Experts of a small language model: 42.3M parameters.
Below are experts of layer 2 (counted from 0) of a mixture-of-experts language model. Rows are named router (the router's row for the expert), gate (a neuron's input weights, with its number), up (a neuron's input weights, with its number) and show model dimensions 80-159. Each number is 128 + 32 x the weight over its row's rms, rounded and kept within 0 to 255. Numbers have three digits each.
Before each expert's rows: "mostly gets" lists some tokens that are sent to it at least half of the time; "gets" lists some tokens that make up at least twice as much of what it gets as of all text. This comes from a sample of Wikipedia text that the model never trained on. Tokens count by the router's weight.

# expert 42
mostly gets: " —;", "%;", " –;", " |", "|", ";"
gets: " |", ";", "|", " ", " —;", ");"
router:161159129183085160138205135141087110115094153135108159126064156170127133083112088124110132106180140074107150130138145190107084149149197122133108079145071108099149159119158211138108136090100147123152150121093109102186136149165167138085079126
gate0:043107128136096131174112126115103131161083113111122145155195142193115129162105153120032111081119149069069111144139073082128062110116114141131143234135083157147140158077129157102146106111124138106032103167124166159097123147137149140135037119
up0:063124154119134142110133132156123090140145056102195077139121075125139137172126164079090104074138165073112094121155142135149086132126112093101122154214131081134137047101145148126146106091100101119118135130074227123078117162183127142135140123
gate1:142136161055112166092171158158073117152142156109127132145095105124072110149174122094126152192135214098103170133158134096198123123049078096137083155234105103118095100173125124109149115085104052102134145069126129157122107118095136138134129155
up1:122086167092120143141176148141129105092146147142125156167114104161123109120159162137147107184091151120073129183100086068156117065175134183111139134115177151099071091189125175097112113136134139152192151114108152133111086115100132131156119107
gate2:082152161149141183161196140123160120167062056161142116147129167192040072167120150186143097088194057126116122089123133123154139050149078151100177152118161136111097082110146099191115149094155167130163107122153143134108189140103100190137136121
up2:132126149045150056144072113079118177089160112183183108144143171157105165122078127096087099138074116134164115121113147148131108137224146104061099125143097141146138178098116114172114149091133086155074151133164148140118104141176112091143124154
gate3:117104174158097126153110167153141149172126119148148089152128112146128164155114094164094144119106122106079104081145167177074089148109138116181108112143152167149128143153126121136139141089143183146098143105135104103070197125159122129129120143
up3:114090138135131122081125162157134089101135149202154095186166081141131129165112112141129174131097125102093118104153206136096159142111105161145151159116115110160116129126134131138172143095113107172105071104092100097106066070170082148110122141
gate4:107133112145137107111138156122088100056112125074134067112153141121134136165112159129138173133130175124078161168097101154100185097095084150159112164150137088224111179090104148157123120052170134159163089170152075190173098104170154172124086121
up4:127141109127167107152167119107176071134096080201081173150074148100142114116097119122121121123150110102114120110123185189132138120125139121092158169124151125142126105164161180152114136129097170144100150178135118098114198128168112100167107065
gate5:115081099082148125057135105132110111098174101188087124116129115143198190093105086129090103141105118099159069087172181155137108132131128130100152140180159168149116085124115126124177095135129079091095100151068117065140155080119159068143170123
up5:144106099129160143088145115126152136172115134156179133114150099131148161120067173139099057110123121134135116142122072110096087159133120170162145092229143173116069118092104177109111125154168137092148134171112106083131139122129145133150158117
gate6:124142186044200123081122130139123131136125138100158167172127184129123123079124107118149117099175108149152160126106141116101143104131118166114092182180100171127184130147126118132154086116151113104107144142118151145161148130168113101118108098
up6:131191158101168142137111132035146119167116124186139167135083146175079177114094091152151104107190081135126133108113091164127141111144169170110178134109150091137065070128129168152130081137148084102070147127105085145153142122146163112123132153
gate7:098165101101071117133132146129139118152133133110127118140164185144063118173179136129126109164130105095205131161128141131091158081167142140138098074129114207147042094184111193152092153141195121094111109085128187091122119133095105136098156116
up7:153158125157127132155087175112142110131161062144119176143117175140166140113142178096089081141156101128167142127196074128074124095146115145141119095132090141161101079128080216180069143142111103146101150137138168114129136131136165134164133120
gate8:143139205094151132110147095161141133133108142073125144123107150064114080170135062137157108110069146144108115146108124141113093145149116087139099100143119148104096113106182124114149135137138120089125138045088130103109130089144179173099199108
up8:101089187181132136150108115156143103122090124108141174201098125160081091097135087088112111075075156152073123152190154113161104134188096133126019110109122149086089123104136148151115104113151119058142136114187128107106143098146159158097119170
gate9:124162131159117175109116187138129111043128153083171161128116127128085123102099140101113163172093089165212083124104155139201097162138144170082096158135132080140115095150100190184073131117150139136113058149116095135117115101144105138164121150
up9:141088143080092121074181113104147116218160104215216118116164119162181131186108195142109089119122117150068132142163084156183066117147060140136055159120140141150125118112166156151092061133128081122106173086142123146138160139136116124115164147
gate10:140138135050134136167095141122116144136115121141189053108171120142090142163105176087086132103103107133157130132113102122148162149108118117098117102161080130156099117131149150229144101100129125142060087197112106141065117100140123137124137135
up10:136117153074142127147098163120097147113152173146131124111175119115108168168149174108141124083048075191155142144108102139122192162049109150123112061177109147144096166089133133125140075165142170144110072176115096147105099121164146116142134156
gate11:125151113134174099123085087116193190130104096104129119160171100158111173121085079123083107138152160136206136093083141167178165135147121120110100158134115114116109148138116079134175141132113201054120094104118126127134171133121083184087050116
up11:150121108150186129087132109141089106117194150103132125158122050124109122131096148136192142159043124095058169117160120113118185123116137161144125105071033077141140115134168156159131150143108116144112129146141139091113056137140111111146115119
gate12:135148113074145100129132148104150148148167098117154112111118137116094168121144072146147182155109102110206092101098133092133184127133172103122146164126126170172132122109141155107090215105166141124131085131183100127031143094121110136134120144
up12:181162143149130148129074102143061112146139148130055136145093096163152051097137075213090143099143146119095172146164103124107138100201144145150109130095103057086140118109115137110136175154128159068130172155068155133145116148175135128142121157
gate13:115179132087125118137132135134075145138159134178115209128102152132119177093144117139121145197080136125132159078149118145147168134156082161195164121129092182109125189164124138107103084179137169136108117114085145188066133148132154101150141118
up13:146129123139197126108089093064168142160123187089156128149127160135115093116151118088079183115138108196117139125112102119137122149150106198109158136091108138042170141181117117095082146093088148097144097086079154160041168114141162201132141102
gate14:093072091142124093116121141110065145104153130119186128110159141128123155092189195104159090093146083069163165125129100106125062132115108120196105101126081098130156125110139142131087097146154157194169166161112169164145103100164184146155110143
up14:102153118076135089154175201115136118159126150082136101151137088141124165157122138128195154154166220135092050170105152087101146086122161116145099109171167101118092136189159158138171097075117102103096083092110132097091109123083081156132095175
gate15:130148113125199087121112170093121176136130162133052131191097127122102113181098203094129136149160103091128108088071125130125088099167094125137154097158110213092102151111175119145138150108126216145122085073163114167106118128188080126116155186
up15:109123123060182099144107107165133167149138105122109107156044123127101116137122153174143179157055143075148151153074124171163137067103134103129110148120136151179102153162172173066139170139096142130100129128112123091102159125128096167155070161
gate16:136090151081090184100174143071136063123164107141095140170154055143158148085173150178144121145127169120103085144147152140161149113154105169087132133158144130124105072135135129138106111127133114150077111148095195136130108100066134046125090088
up16:092082108121179138069130116056139176111169055117051090176149122126175140109159073129099070086112122133138114157149144131161186047148131095085152149145182116105100090133114099141177146129157156121096117125125155153135138104110080074143071086
gate17:110175120208167126117136106140158102086094093128157102189153161139104158104129146124122159141117148107116130131089109049148139085215101123121159177032109154165158119155125121138139127141156136142133099123151145157103158128141127172111108131
up17:044165087116160177148146140086083140144120115146130125033146149114123154122146062139161128130061122140128118135089140134106137119111129150185150140099167151093121143090105126058136153095180150174129080128109103161104105151138138135136131069
gate18:111115140151168116124112107144168146128093155098100071125157129103142121144133167128073132066121139133152171126065131068129104163146112149141102140230117167112131159100080091132090116131145177187141143141151112108133115129130114123097109119
up18:151112148117099034193153206164086066116174128082140139155065161118075130140131131156169128145152090059163196081086127148121181070104155161123163156106150105087103133093140125111178244077099135115186151079127145103177125123120145152136166116
gate19:118080149134174118106110139128138131157154161114140148150127165107133109134125166186098145124156176130094116202067105128096044137200101159115103120098105209134161099143140069153122178180097116118114145191098112125095138148152149089149157116
up19:152109074168060188069146172136171136145119083143138129167159071123147156133158157094089143175127133157154076102157088109167144194067125076129136120119201071173126110127164185165141123117142122220104122116144149122172136116083084151101148136
gate20:136100141070111126082128124143139100117139116129149216079110098119095102160096106149114120133085197178127148241099122122161099146121125106173093102107098152117155189068142171184091063159089091143126126093163180160108123188130127085196097123
up20:123151141124152168132085102161153189140141148101059138165129103083083107199146063098129077149138146118043130155124167167192122132162119057095106129124065115098110074199149113067138094133176166069135107131181056118136167128104096089100131121
gate21:146114136062115125175113135133110140121101156133152143120113074204099098127142174129117141120143154103085139117160125102101099117103077079180103109155132163122137110106097149102186121118057103097086178144149168147131144186152148174099095135
up21:138177129106145189082121117129129178107121110081150111142153118163159106127137161196094205136159092149147201156082066121090170174118112113171135080118176147142101132128079088136146131131082118132094106125086128168137135099166114154097110069
gate22:159108146175165093133090108141134203151154145189112125126107122122108183113140078155202145158086112156129180055100164088161132154054121124175141135078143174121166129171133138156124105134147143123146134107095124167098141106138106143150133133
up22:165132131122105155152122160171128078128109119157173157116118133196137120115187144185187151141162127140179165088107123051102177138025145108142132078173124175120158133206134147082138110148179095113161139134102076172122129091117167122120217126
gate23:118135192092142094082101087116094113111122143123126128145116116100072167121179115117171127097098132146115129136120138145190120145106094099124184170162133119145146108127141067122141114078098105124140081071104137085187162109128037126132120178
up23:074085149151079160185184149121152133133148140141127105129208160132081083148140199100038116113161145136172143123143128107137134103129144157129126108095128152124146115096075097171118155079127141137091096167113127146143109117059113154131117183
gate24:161144081133167110125093163148169132135126160179136139072138103180159173187088158115123132155135123142153144141080166079074144155128042171133060076133092161130168142107109107132119094167159121158154109055121168108129156089115075164143156142
up24:124178091181123130111063137105083097103124119099159080043126153137187150099085162108126147124070166113108113138123132181145115105103101129094122146107123162121172107090097133143068081108093168138068094143189077185102093172137094128192104111
gate25:142144089112132051167085091142103113146115146135078102155143147137143130128180099129126132125125187129114111160146070169147229124200098119140153122027126140181073118126121184141113092143129129124075110178112112080136106132144142138132127142
up25:105111094142117121155114094155129119185120144096067134100106107168115158128196097142130143125138132088130107153161189156147189140062118174142193086120156153177065079147181143143119108158140132097109152154151113158092149127068132100145135119
gate26:057179148158128165132099121156112140142128102112201148110155109110149134157087163137046140107143143087159085150115140131117157110128103193141174117138143132184116114093124138197162140143078192145137119173144120160105104160196104139151145170
up26:187117121146139093102198130099228144182182159177139174073138155134141136148102120133136105125139115133133174139168083173104098130200118088182101153112098164160141172119135075126075096112084062093146107139104117128134120126119201082116136140

# expert 82
mostly gets: "|", " |", "\":", ".;"
gets: " |", "|", ";", " -", "\":", " —;"
router:162160136125017185147211160150091105142124117153108141093070133154080167066168131086160129138178107129164116098131197122090086116073157112136158101109095118098150067160159210177132179109140148165146139134110167179118128166127139135154108147
gate0:111089170127116127103120146087151132152137083131085132138094080170112081115118190146100153132076125115114088076071094102113117134167156096122167173124179088147093121104151091094097138093146174126150114108135160066140101107140104143149133122
up0:142166107161109138146083107085153125136159084097122145139183126088097170140175083112124110207154133104094116148161160160089148187147147184049116114163141081124137077127097086143137118118087114103080172118126116144125117070108095126142082105
gate1:063130125125090063125081145103132142080140114119119130070179111117138174127101148079104181084132158173100155109138167189154116129140081179122137109195156094154120180116118167141097155084047180151119182124165163124033130140156109117083081158
up1:114177148126080087139144114103122133153162147101148072099102171140147078115129136111122141101135179097060036134105092144114159133106118155064134106138164088129143128103083182153125125141093163133186108158163125136121095173127141111108120191
gate2:147116134086153113105112147163132137092150189080125134153160130163106133154103149151157148146068149092100106119151137131088085141111105120151115115085207119144115170098090145106147088132139105079107193120123158052075145068161130184090180148
up2:151108136119139141107193150130147192166140095158127189144093131139157106082144099127125142107109126118149105158128154142168151113107179133113142149155065154107105162130129107135151145120108101126140081114123072130154131172105121113150108114
gate3:177152118113067135166138122126115098088176146128125063094112138096132140111144150088140162121099130126190120110110109079074131149122110162141172104106137213164159166092147059135134135099107092106125090128128094094109109100154138124146147161
up3:114151129078117093123146127173119083128181161109093065086157108175120135074134176154116091095090084125154111131164138079079095123108128137115162098131124149137043129129174093096105104144079141099200148117117194151092141101116084128099146157
gate4:127103135123123093138120157155134144150138151151131187203080111158116089126155127105086059130105133186126111139155111140162114132197122153152149112099132117177138087190119150148099145152094129114129163099126173132067174130105091097147103125
up4:118139122099112120125106097158102142063116146080107145127126118177126141128169111125153088068065146137125116095137092133161088142151091120134086112100109124106185115185129128118116109152069146110138146151102163120083169069123093169099137111
gate5:168121178147119148100100093124147162138089102135166188121047154124158098109124082180129097101184134152160143164133069055146120176134155157187133152110143064126117183121144159147163148111094146074187111081120122145189167132182129061140122126
up5:098128134095128096126191157105127135043143117139125159069095187118141169098135122125080108143109114180169155142171140170140104110152186144082097119094157121156144159099117202129108137116132153127167136162160130098176139162175134100146143152
gate6:093180105168170141126111103102179144121142132169115062102123147112122078167117099097142083100164116098082120148135151111096119138149100178110138152069113147136159193097129091152100120144171135127144127138139122141183185143152126148118207154
up6:172105145141124109063184156126118101099104107060198118157146162117153110143120132154122146091143135115159105118141106120133139132098152119111096082138106136115068137165145188152125113125114154150121130175121109143091104118085143141085116155
gate7:165095108201098114127144162113115104113110153112137096114105136162096129162113120105143140145106079126177158059166177073113112173140123145118131148079112118159155091174115103153139150151147182128098162143140174154119118141080207118072140109
up7:117127119192092156084098151102151137092103138122110180112121127166133128111124153139122095176090101151178145064183140076135062160135153144113087136118151139167124115092093149126086136144162140117134162148124200146107104166101126112109124123
gate8:114119145171112072165164112145184158156155127099198086102184082177128113138137227110084098118074103150202105144068150091103157093157159070108117148120137134109120073100216109174147097169134153106138195154162146188091134141104138115132152156
up8:094097125158100107176109123113198121129129126140175084107203143117121148112109158139051110157066120140197129154065101098085124107160185108052120138068128129073158108121118073121109109112186142107126089180151134152127149112126121127101146177
gate9:164130136071121118144111118119114112109089091128172156104176107165127130131111128121084124120174180148036090111121112112098124060177120127098165158140197148099105135142073175105148172126152169096118122135184135130056130117162172155048121148
up9:086095093124142105069168119124133161105171166158079105135089176124151129159119090156139096212103159103162131130108091127138122086116095131150134066107116159164156118124142139184116062072155146135124134134054084122145071143108084091189168148
gate10:140105150153161116156112169075100074137161126173111144141108094140180130131147171122105139147140123079089121080114113095124151108163102113085129171132165118136164151100128149199118127167145109134107147074147136174111095066094094159142140104
up10:156124153071118125132076115124107138201102183137101122074202075112164134101081191129104131102061169147086119143096150092126175097153142130137128163189096135120136140122093139126150166104154124133139167121122091072081111112115077176094162123
gate11:157109128149137134118183164140065111178164055129150146097117137210133084138186156119103081093166145165141087178110116140151159097098142101145144111125119148133114143121109124162144151163158112146161198134173135142114129095131153135181157143
up11:186122138131161160098201170107076110174141075089145096114128132144159076110176126093143084148167174147203099155136069142109170116086125148144160138124118141120108179121158090168144136120113137147209177088151140147097090103121132142182184141
gate12:115116101140153125099114173062124172142092091142133057107092164167087148177114107132088134142169097049085144138117084138207100141154102120130169111090116122134123119146147113145059134115109147054110151090131199175104122139124143123138053155
up12:095108109124129142150145156106104145080136071148137070153132175161077157179100166111106132129076101125137099160135156146127118081176150105126219109103136123169147162138123164232097148134115134123073096165160107081082126170170139104153102150
gate13:134090191109121108185187117151118149138062127087162090149089129105132171160097146161101117104065199082127115124092102145144151080143085133149101172132133128152121182134140101145102140189175131106148154086140123124123153130124179189094120198
up13:111126110107064162131157102158170119091126114133103111139107131160109145147166121092149122102143050111197091121166158077153068156132117083206229112176169075147067124150135101131062151119153157150123091170146128086126138137085137113160187147
gate14:115120117124131105079132094123200119131085108124222129157121160116132118139116081140170119149120087137177127119125115111145061158143133061108139149132150171113111145119115091048092060125139077090155115089156161143145174201130105157083162147
up14:146144163104083130127106142159073109132202135194081160133135141130065121120145194119137135108162141177095098131124121145116218165104086106171103086166116131191128099133138158190143130116152151198110110169113072112106096078093078141162111138
gate15:098162153102076129123139134162137121092098148191095167148116115115137093119071132119097126084149158123106136109111191148122107113138119154120160158098151102116123105101129141140148169119104168078154086170114177137096158151097070195142171090
up15:078157159162110176135159131094092095105101115125118144196141104124123125142139158123099132106121144119169098101123154107173077115109102093118160145157128168155146137106145124112076092146106087171136115093054159096129136124070130161129135104
gate16:123136150068158132090116107205121160088124139156095150123135087135144116102091144076105119080110153111078129135106121160088142168121113118098149117105159120121145096167115086064174131142077111163136129176209097137129109129132053112108132060
up16:195165135100107156170121178166148134146047112156135147098129112145072144142112103119141163157153097121111156122151133110102119091131104153111138099121113148040134061164115085123120129128129169128090149129173155116181099136134122120128140106
gate17:130130100074122180163089128129234141117094144144116166121133071106082116118121166065109087155108124130107103131180123133184104184112111078141137096156170100148077080104112105111108187112100141054126113129095164146090142151106091118168153081
up17:116216147086127165153088140140168166040164127140170133056195111089116072164114188157080134180120125084128143138118143106139154170161105099082084086143145181054154125117083068086180192091122097158110174146094118104128139130125176124106105163
gate18:089158184106138148103105179152109100088121090120185145108144122119094082079199138132154162122099160143090139167118109135126110181114094108189062159126151151180140135121098114110164118164100120101152166079111166147138172129157163142137127126
up18:182088205120161134166142144151183162156154078158137113150129144171110111119076196150153113175106152161131124139081090167113156161132137136070126110094112149144148147142090204069138086079117104167133148104094134133124170143160093119196111074
gate19:115051160182159126053105066074104116152142181116116152149173073162167152136116160069097094146031180161149158184126103093128121065161124172141121097125069143158165107140160151171133116169136177137097123199123170142168040150163079110135090160
up19:212163142140126142122143151149145086103140094129108146133123124136140106107174116145167165128146123125151159075135144157126132180093141097172117144168173069137132114123134142119171160102059107112177124082086104128115156128078180091173115091
gate20:103153087188115118132149089096151173134107188143170115122149067110180141187080159146126098150105129112159107113118099137115137186182082168099140172139100036136179167114143163124128086178114128152093138176157132102141108143173096138138097103
up20:034146124160198141162119183060109106132108117190129151142108158189103156129102163143192093092178130091054144137151117135105067091164138150030110156115142192081123101137174142139132123159134170073103141122142169165098130151104175119133090180
gate21:147125104126112126174146130162126051098127100157151132144110164190116097157146110203083095100066086183108145124137092136081133122156151113152120138119161108098158061144147211093104135123100097114131116126105186137127148072110162166139122119
up21:129150142103153097091144105219110176141153133110130132189116090176142168125125096087179121134117163092100083161103102134182061146136122124209137111144112131116140133196109141104169143147110073110109155110129097076116066178145102066112082127
gate22:092156145103102145093136147109123136141162070179126098158161119150106176166110164148113111137139081128073085117132142187139095109137139106142183154183103155206139092131124079141143091126115075110141095118119142208057104118067073167148117115
up22:132119113124111110205132114154127130114126162099098134154124085119103115145072113125114119126082116124130191096127162104139137177146149144118129076152124134125084134155087107082086133103190093139091160177159131049166087109092210102114155142
gate23:101086139069113149154145099107085115151085113111105148131091085051099123146170133151177135126158147197140126148112143143156138104118148106120201120171127132136091107112179135187114074116077092058117120104197081095131148124046146143143154113
up23:143067143134133094122214188138117116123165116099126146172072137148109114123135181103174095162075123133111150087083103207150111107074151106169084178113182097174148166094111148125140076142099078111160182070127119079116175134118091142152177141
gate24:157125096198135108146104149151113115130123115141104087171138135093113121112145136157098145186156092077125174084161108164103115151125096178156141121090160171184117116097107077186076104132117170139127130116148117177147191139154170150090138122
up24:116088131160147114193176202134190107091172098116141111198169171111112153145177109172158093161099163149143135079127176094130145075122070164064169078118054163057098088107157100170112087166150170115170093122143100188108097170132163108135170080
gate25:136095139166156114079134132158117110085109144099147068103149170092144149073109176112113089111108074147138112092131120094094073077114166106124128140159149119135139127120133119095089092109122094125153155102106132152168202245138162188125128168
up25:108134139149147096148113155138111113162113201145143172179096111177136177121166100121146120082099096119118122101146138135118113252129135224211130062090161125091151119091136130122146105121098128103109098059111128108080102110185131117025126130
gate26:147117165124116152074133100169157098069085134060131173158156166154171115116181161190136132114118089044113104131151112124139073120121117143099141128105174142058126115118103160097073173141123076115168111108088167101178177134160142175103123110
up26:103110094095177186143132125161193128067155103216133103192152139130095096133079175183114152140153127121150114113127149181143162098161060124110128182083069124149119090163179182148125164070122109118088080122134150125114117088087112131164088133

# expert 107
mostly gets: " —;", "|---|---|---|---|---|", " ", " |", " –;", "%;"
gets: " |", " ", ";", "|", " —;", " —"
router:113155120164116126136124128151097133107103184111096147112120181158129130061122104132133097128156168080100152129123152154108088148181165160153129084132115120102153181095150160130136131128113135083119174113118154122098162137160160156122088139
gate0:101108133129073117117143096126155144098170153085160136140055111130175149163071159118122154147180153113194117105180098121130104140118140118072142165184190112163120153119125076112089168092135083100161129122125104168119148147049052134094135234
up0:157130109111054116083101101123142123109140132143153162076098099104197181113090153093178113158118094152080116099197143135167104149122177093094158166128129056095115127123117136111131163126133105140124141149091087193096136157153104118158126162
gate1:120135105021171131092118135080139108122108186154143072117139100090124164104051071102137133139127134192103162174161118106161128090166117151133124128255166117094129117114130104119130150039148085157109118095066137148187119144153116131145144130
up1:060120116066099116173087153109209121071170130209114103130070140130127206148105142060118162119132166133126124110143153131170187137110180121105171123112157120165145113141120130138173164109126098112136127131093155118087148158076113134159087126
gate2:128141136121139167064124095134138116094109141124162075074185151120130108073140173155154066105123121182113147141096079152132151160095160078162100094120255078109136139072132086169156124094149145171147125168135140181141079123119118148115142080
up2:135145138167119086171152148135135097123097167121073174203082125145161155133160148155180187128114119087161167149138114205138091151159115144170093139104114144195126119105160152111080160133060160072138120070160182097084144113203101174122133073
gate3:106130135136141088083099083120143197130115172144154218089094147117181145141111083108059154100127171145154125077122134125127148112193113135143133134202124179090153125122163086143147134167118121111126163063159054158111129149142067117164162144
up3:166116117130175120170133167116134081101116101085072135147139129140081076088120122154145172141197135129152130114094110142104185104120072135134199099109099146090144145139114141155085128061116172109136096149105126124128146088148230100081214098
gate4:183088114101123125181111092173135183151130144157142110142154086105127145137129130106106168103082126157155145070142126193169142116127198071072129136093118079168116130101059118100094139124099077130094139140094137051136089137117094188066092159
up4:122145148141119122150138183148145159135130062130134145112158162129139125112171151118139119099137107139171096136083175108111064114063121094194156120103116154103159140137111142209156126128106126127139161118136157145101199154162187103174114107
gate5:136158078124124181156109129151117108120158116144166137104186093174135175187126133164093132153174126163111094093094116137112190096136125146105139053140164183107180166165137099104113085093137090147097141136108090189126119085100155092132122154
up5:150154130093122150139105148132143116096153152153172151098161093140103188160129119119116103105109097159118106055118130160081195130157165090116167111132137132117079133163169052116142113093118124112096163133152069130153156149155163025118106120
gate6:115140149090173123155144187132109162176103163143124079125162084127065157163135127109127120126150073081078103152119127151108106093138151145147175119174125072197148142085114105126102130122143098106057103102130103169070054144120111157080118139
up6:168154168097125078166127166153158108162110152111097097162178086119096170090151092120149086086105105094152103169101178176121121081107159206160142141159135127185168096125161101091132175164162134102146140099133116125103141096136123140105114144
gate7:135108122125158134080095086150124228113147139108166155115205046139166100125085130177118095144126173087105156174120099182170143172127091184175079060131044134166141186144060104124091090227153149195089149120107116105111079163200107137116134141
up7:157116122117103128140167088137109120147101159074106145150092160122102122129088138109118164086129175153138148142125125122067108162073161045102130165142126122094110154097159123127162138144058122083129122069135125120113168141112183061130125169
gate8:118093155083106176155169170121148087067168125174138129117132134176138154149091195056145109133085164116120129127124113099091094086147135134087098112099183144161110074084213142145158183123098098117112043099139146165091109105056155149140137071
up8:077142101126132147121158126127151089099169163161098139179085140134101167070115130126192160110117153073193161120087151122132147117175124146100104157110162223156098091124141144106124160123103132128130064118151116182091136112127099150122142074
gate9:124127159096085126184140136174119155090091138081077142068101120128133130144119107156112150127076156106166077186163071102100124097099152120076115189150126096082122129162167194090125161208185106128107096127155077117192104083056119104090196136
up9:110107132170109121103165132146092091106147119118161167119079122126133110146181144185142136062125092157128160127146114185114119130094150088117159063120125136126126145166100167098135155126065147108135142138170128098142098081151161122100156160
gate10:124072117122038145147162109055140162089097130162110149097183093124158154113142149154080095095157131100158133112160146080112109127089167136097102087131135114108129104090119157214135138131141172109153106170170156151128148087116161140043124129
up10:061107125105092109130173149109135108110098104142187177103096144162119152128161184101141095095100102081175103112192146097141067132159152130139091122111127131112106153075095119111102123130113149110180184109172204137135187116095162116092124173
gate11:091181149144094137086124103121115168085082179147163105096170121131142134124146138141133115088107095046099100094157169120167100125147153115133148080135170157090076064189161103113180085138132146047113143141202153115076135117113096144079075090
up11:184110117113085117138159121116130110174158085166049163172140154140182090073071171155098121119115145149085137131143093136168137111166165103136132158102098107159151192117114176167130132137157140186114142113092089098117153076147167150120142192
gate12:174162112113126137046188127124171113094166097160128180186085083128212134116126104128158178084148115097176129116125165128186136163200128123134125140090151151113121065189135129172179208156146145123147139139135131096092113106153115169086116130
up12:164090158105138142100176179120146152104148090149123123184095122096181135150135137112116147169141137115159124187142134179231094116161177132131151112104173124083092110163142161153148149121103123068195149082137130155106120055119122162148098126
gate13:170110124098143069112138062117120156096121210083104154079089121134118084142109117137140150098081097128161117166158179144098145116095127138113073093162107147137132118132169131061140113208189092174158125122171104138146121105123102118075157130
up13:108192056172139109174156158167119143125093140140099084060153156129101127168095135142122103148113121120181180109137151112109107133107176182174149116139147130141142156124060118112166200098124119185163089095155126089126137096137152162135078133
gate14:097110135100123120122120099129152178114051139159092113137103125102159156116088176133162159088149123125114172061097162134116125148082104102152132138134124152079185091098119125109202137147182056112136147144148133124148181144093153129166107104
up14:138133107141103113130154102114163092148056114048053122098069160136080165148074120178094077121127097078123105096115125109105119196101106110112086119135176109123124128143177147133190136134157135131166172141144180129149100117081148052080099177
gate15:082160138146075083089134095149125087070099090146132101134100171140159127166176161123155152141106157125182077102180154131124157143172096129156085165162206128121122172128125135095057122166178095159115219135133179154148192078121150145143102143
up15:106139138133110143157110121167131130090095095150077111125135121167140163139184142077147148149091109102128110071127113116121147181139128103134118099126107138140088116108115070123119105091196113174105129187158096075115182078133096131127096154
gate16:114155092113162130120121166119104119126144118170088116114130148187132140161107145126132065133107169115110136124104148104161146048101132114143164143166108142144183105109132114114107140169113114193085147114066086195125150105097127165139121122
up16:223148119165117162150161139147162122153120107133037105150106119177122137182078116139181099142096132070096113145072113167076199105096128079134113106154152130163143119091146099082125074127142069175112127130125173160110104111086098151084138089
gate17:055100160085160150051131082152135162139111132152124155088100138115166093138101140134089116054104143087141161140168141139106093146127153134144118147093079056120140120081129093109161129222095096094224118072117112142082134109139099091157114138
up17:107196050109146125130153143132165116131130098079120124191172164178077196147114134122120109122159172171117125132096099112083155085151132149137154141132140152155141102147159193200136158091098160168060093138157075120100071148156180146109127106
gate18:084135137184102104171110130098113103141214114178129103099113077125140189066142147146116130156108091150119130095115107133105119179137128129140164072054132133136176093108128110123149139107187111192112131153124179125030088138155100117148152190
up18:123120172168116079099164132063118104163143053099125093167163148168117168117174130146151123126079113137159100135079127113131077126167145173125207106115120146128153118154121108152134075114197101150080097160137137112085100088143120121091167191
gate19:118111096132129128146120115172182120160081140127069145142080122117141121146062191147106140115145071067143095110124179161153142141185116154132117186129174108109159155095153143153107125165105127184123127192198161093123159149119102152132118107
up19:142112096211144106110095134171086190141166163093095125154094091142182161091179117122148136065141201086083140138110125120163155139074102110162157075208051139105085093123154137081104153158145138104095102147118060099151106159144142129144160116
gate20:155171069100093099131150128112087118152144139149128181113121124124141048085097138144141080132140105143061176129129126161104151104184152181170117191131137121141101139118192113155157115156095104102065138164183139107084127143168123113155133113
up20:177116090106174068099110136159100160154152188130161193119108165127126181132122131145177095153089132120105124154071059100132121085182151135150136119160123174107104105105122101161109099156096082063144160151083122107114179148171130155180072112
gate21:132133165106100110156113147065138074129166111170172094110174150177148121105139084166107105116153122152096150131106098092059126100125137118052093144179148099086133140116131104123187104141140157183164101095138213149099119075171090126099175089
up21:096128075153192165156143141135107095123084089183120131156072098120102101102134152139160140111099062125157077112140163112159171122152137107163167143128140152175115053114162110125104105113088101138129066143120114141127123194107123100146108182
gate22:145131167106120113188144153101160136171166071167180162150139128167122141175139172076141133166115130140134153129110090102111144111068111087098101100058124159135124166133102145138168119177098151153160087083103145210130134062154140109189180148
up22:149103116117087141235187167122150151148118068143142158163150092128098145150160153076109136085067128142152125148174120130135182107128138096092112125145125130186117133133092127160117089139160086160126175133138121118185145184128119126133108169
gate23:163123168078143156114116151089139168144060194121121096103138111120106129087136118081089148111121128141125108176119138162175067101115131129146141137137128061142145154127141104116126078055149085139147106099150160133141178137122148117125136150
up23:146163157079097170124171154150157098099085074211096158170094138070126098137176118117094124123058151125079109131135131129148122107160112080107141119131118110152119110110153165197111147197133178168161139166171128166133136070191156118144138105
gate24:118101105152163109129075081131152159155118173113093098161149120138150162193085102085094142085143128058141116117109153171073126104114074136110100140164110086153106092160105096082118137094126181171150145069140106143084208130120081215159125187
up24:129105132174181092123164100139114072152106174106110120089150121122164140178097156140039116096083146119105138137163126115128061114143096146075106125178102139102137151184121143143145077112134103111166189201106127072147135123182191152087108178
gate25:116066111085097128166068087130153133082122193140209124196149133120103087129122162149121179150088153151142102078096188107163092113077113077138109167107175143124116150139123141108136102102096140097112113095080150109142135193134097140154121140
up25:165137098146179127115164169182155115114170087151069130148108136076106112154130107168168081117224084103149135192140083161122120166176153131146141158116084168135171119123096135185143160134077105140115105180171116112141128123091116131136120109
gate26:089110160166176141129115085118094136113161063122121113106120172214158161118102172174164075150094120100108128165158100142129106116131079126144091129087173083160175101138125132140122127126154123102168196084074169185076162102191128113169095167
up26:103066143110062137095120116108193136122128116097143096180142157132201104122126074159115114095191117163104104136115134138087155207110149147134111158085195147177122168183079145166163124092090112166117076178158081085128093111116111098102123103